{
  "n_layer": 11,
  "d_expert": 160,
  "router_noise": 0.1,
  "lr_router": 0.0016,
  "norm": "rmsnorm",
  "optimizer": "muon_variant",
  "seq_len": 512
}
Below are experts of layer 5 (counted from 0) of a mixture-of-experts language model. Rows are named router (the router's row for the expert), down (a neuron's output weights, with its number) and show model dimensions 0-191. Each number is 128 + 32 x the weight over its row's rms, rounded and kept within 0 to 255. Numbers have three digits each.
After each expert's rows: "comes before" lists some tokens at least twice as common just after its tokens as in all text. This comes from a sample of Wikipedia text that the model never trained on. Tokens count by the router's weight.

# expert 10
router:146172114135162134215171113132154127120102140172152103106152153134101141111135117141081126146141111174141148106131141091129095110094147140142069121157109118153126071124172136111148122134173105163077127141142206191091171131062112134112132142131176154176134136161139192076096088077203139096169124099098163070155069073106199083167117110177107114189126126084143158142078122116126210170162117127131211100110175116117174119139142120111138165105147162072093172127136087171129086140118148130115136167220133108150137116113169122124116143123150153144096117149153130168143122078082175112
down0:122136105132109125161100080087129105200140145081134146084095199149133142141111139120140136130116192096105122194147154197091087149153105103117096154111129137153140119145081159129106172112185195099082038199106080098103171138130133105167168149122114131116178126093136145170100111134054114081147107110137165135183141139091116142097159122204114108112127133116088115157080096132122151127152139113182145102203142152120162163104134155132141097125134137123060095109096133057163149118170157125133131126093132140154056074112111141196168166079149191116130150082129162147173118131132064125
comes before: " of", ",", ":", " in", "s", " and"

# expert 5
router:144093154091171143057069155152125111084130120022139158116152135089135073138158194083126122068126168129154129129115115120126151183108096086133147147092095094092121138148149129142129090090105143109104105162114128087105123146221109137120149113161106160110150150099151085061119131109089152137118086154074158134204167153092127197120073148149167124106136100183151122137159122115056075104111161149167133171106050129119102123106171159114141133140106145188151059093098107082123130128154112077153150112151161138108146128092099073125094136069125126107109075109130178126103180166128133162
down0:120136158164087158160111132109056112192099121142091163150091117110037118125105081136124072125153143130129135134145142140132104154124173126177182127092099138196147180130110127112133158172141136110103115117118124119192100119132126071193108208125126184108185159162096148130141121150115105147128142093123159222119128110109092163120117195102144109097174205161125137156138134128142145104134134145151134083150125137068138051057170142118103159138123132165151145159123195066151133142181138114132087109092113153123140048144115093152116157150132184138133064097085188086169131102137101134
comes before: "201", "1", "200", "0", "2", "202"

# expert 29
router:164135079108166107107112165107122123087163119082153152161102103123101148164119122145096160080116105138105078133083091128071107089152100117119109141106211118145135119090180162163174146171149173133126136094109053136087139106165130123151104082067119112080110159178133151148141146073194109095137080169088133145149108159157117072132097150151067132157091076123161069096138208136178118136071110138169178166191198149161132106103143114143049091174125074104134108106111119167120173117156159107142166106118128148127072125113115138141115073155129083141149133164149113077086128148120098168
down0:126186105157129127111096071107030129180103115119149123125102220113115132069117148121138085110132125136133105129144153133077108123119161095055152109104146180136143126104111191156143183099129091142090039185108137133126120100127136119133134140102098160140101171155162123117128083131098156134124174143111135120118097064105136163121124182128085109058134107127063169125102092137126130128128153137125100171156184135117091160120153129117082130070121152123067121109119165058157134153185125085189111106082163060119096076097124132164102131149114197094168132129130189138168118169132047113
comes before: " |", ".", "–", ",", " |\n", ")"

# expert 7
router:164110103157099123145107150152127163087164150075153131063091126118159070168137099072150176100072119115135150114077157129125088154113109175118091156145109112122104104111105073141096145177116078166120148161085110116117084116154032134122147107123165163085131133182110116127094113130143094113151107146115179122163106126158092115105096142160132139180063155161136167119131140112134143128154152177180157126164076152086148111109181092125080150147120102150126113113072180043110092104203099138114153118165149169155093117072139131134108158102129075073147066142101135111163128095096159239
down0:150160071142096113157140103085071118133152140116139121155096178139047166097141139110140051121119121142119130109141156164107096118242206107116102148159113122124083122136080129105151170130185143109109119176085108088134133097148156144156201189173131148136151134117127171179131091103085121086092134108129142175123126154172091124104101104156131144127157091142197097102115121107112169113131138103144148121105082157099139142132139127116107143145138170132092089135091159090116186141129086108124130156079104069144055026068147154127139134129179172098160125080130199138119172153168094097
comes before: " of", ",", " in", ".", "s", "-"

# expert 14
router:134134129067160091100156113118094121117129113092143107137137164120060169116058152117124069128102085066177080130085143136169160076146123133101142129113114085124133103120147086099160110160097109126139132117094069176199111087156103060088181092086070126095101130072118136100145141159067090142156121086195115154140143134158085140138162117103123114101181094118102169169149154075202103193109153121098098106135148191181121157090105116114139176154167130158141111191125132142158071143135090135108116140138080055147144129161095147154096101077150121116161140148174116097151083119180109106
down0:140093146160129086156173054112105133149111135134119117100125156104085168104100144126141115156070133120115148143128201139136094116107092101107149142154174189187123166146103077132086134093124173104101103121091085145169116139150211130128124202112161130131156150145134117152123114106124127175111152112113096204168128148156117176178109166100136130067149103154134072117110118100159124130114113061160133104123186174116089156111128127154149154163080182171108130115116180101140135127183156165167172160017117100132137102138115188169112173121133161047160106152094126159177085140092064138
comes before: " ", "1", "0", "2", "born", "201"

# expert 25
router:141096098156113092136103132123105127103141176089141140079095120076165065144122105077137178112090124103151135121071159134147084142120104150129071196150089098101134094129134092207107101190081085148109142169079114162116120109117059152119140097130179134125140147145108169134106079108155120126140085190137151098129106120130125114085118146135106135142082109151137133148121174142124122150171149193176134130168096150046152121088186093117117113126131097134166114088099157023114128095158117151134164099132155135150083115056143091110134151126164082125157085132081163111149117135081130253
down0:112165116130121115133188133061132142161182127130153170104078146121105121123149102130125059085124106105127069120197127200133088133130107110133123160115089143118167113132095144115151135112123129136124078147062090142135117083131131118199189155147152112130148151094096129131085140181133120058100233081109207168146125128091113170080138148117129130106136103174145060079131122131089133138159124119173187181163104189107093185132175158160087149090142143083128155117117149115138157136150131107197088100112099132097096097069138099159167135130160189104131106105084157143193115114154095109
comes before: " States", "-", " |", ".", " Kingdom", "ed"

# expert 0
router:159150181125135080167123124138113115115114144118110162081175120147149128121122134142163138159132171136119118118115142127176118112127148165186170138134101093119063140135148143132136125097097170135109124148148168089157169083167125144113122055099107196104153117158184163085155139164158181170100098143162109117128162207133116165098164097140111076148108125089087121098190107121112172088134169126074120135131159095149172150136099067209095130126097113145158101160086137163200161157135191106182090112131156153091126174077122154105131057044146081112112157143110070156111062153071096142
down0:125152129117119127099123140052100143089139112163136200101119160132112118104148100141129109071131147138157134110131163167145087180145131090125123164144123184156131149159105087129066173120211147094110117141113112146170145095081139112138151190111157132164103164139117170159116116124119126124095165084113114201163102151126076143056114130169112128126174113157188096128083133107160112105140150174189157107182117163129119133132081100171090143126142130116101078113156177114217093139150186181158158112138130117135117000096119128104166188121108166158113130130160215145132167128121175121
comes before: " of", ",", " and", "\n", " in", "."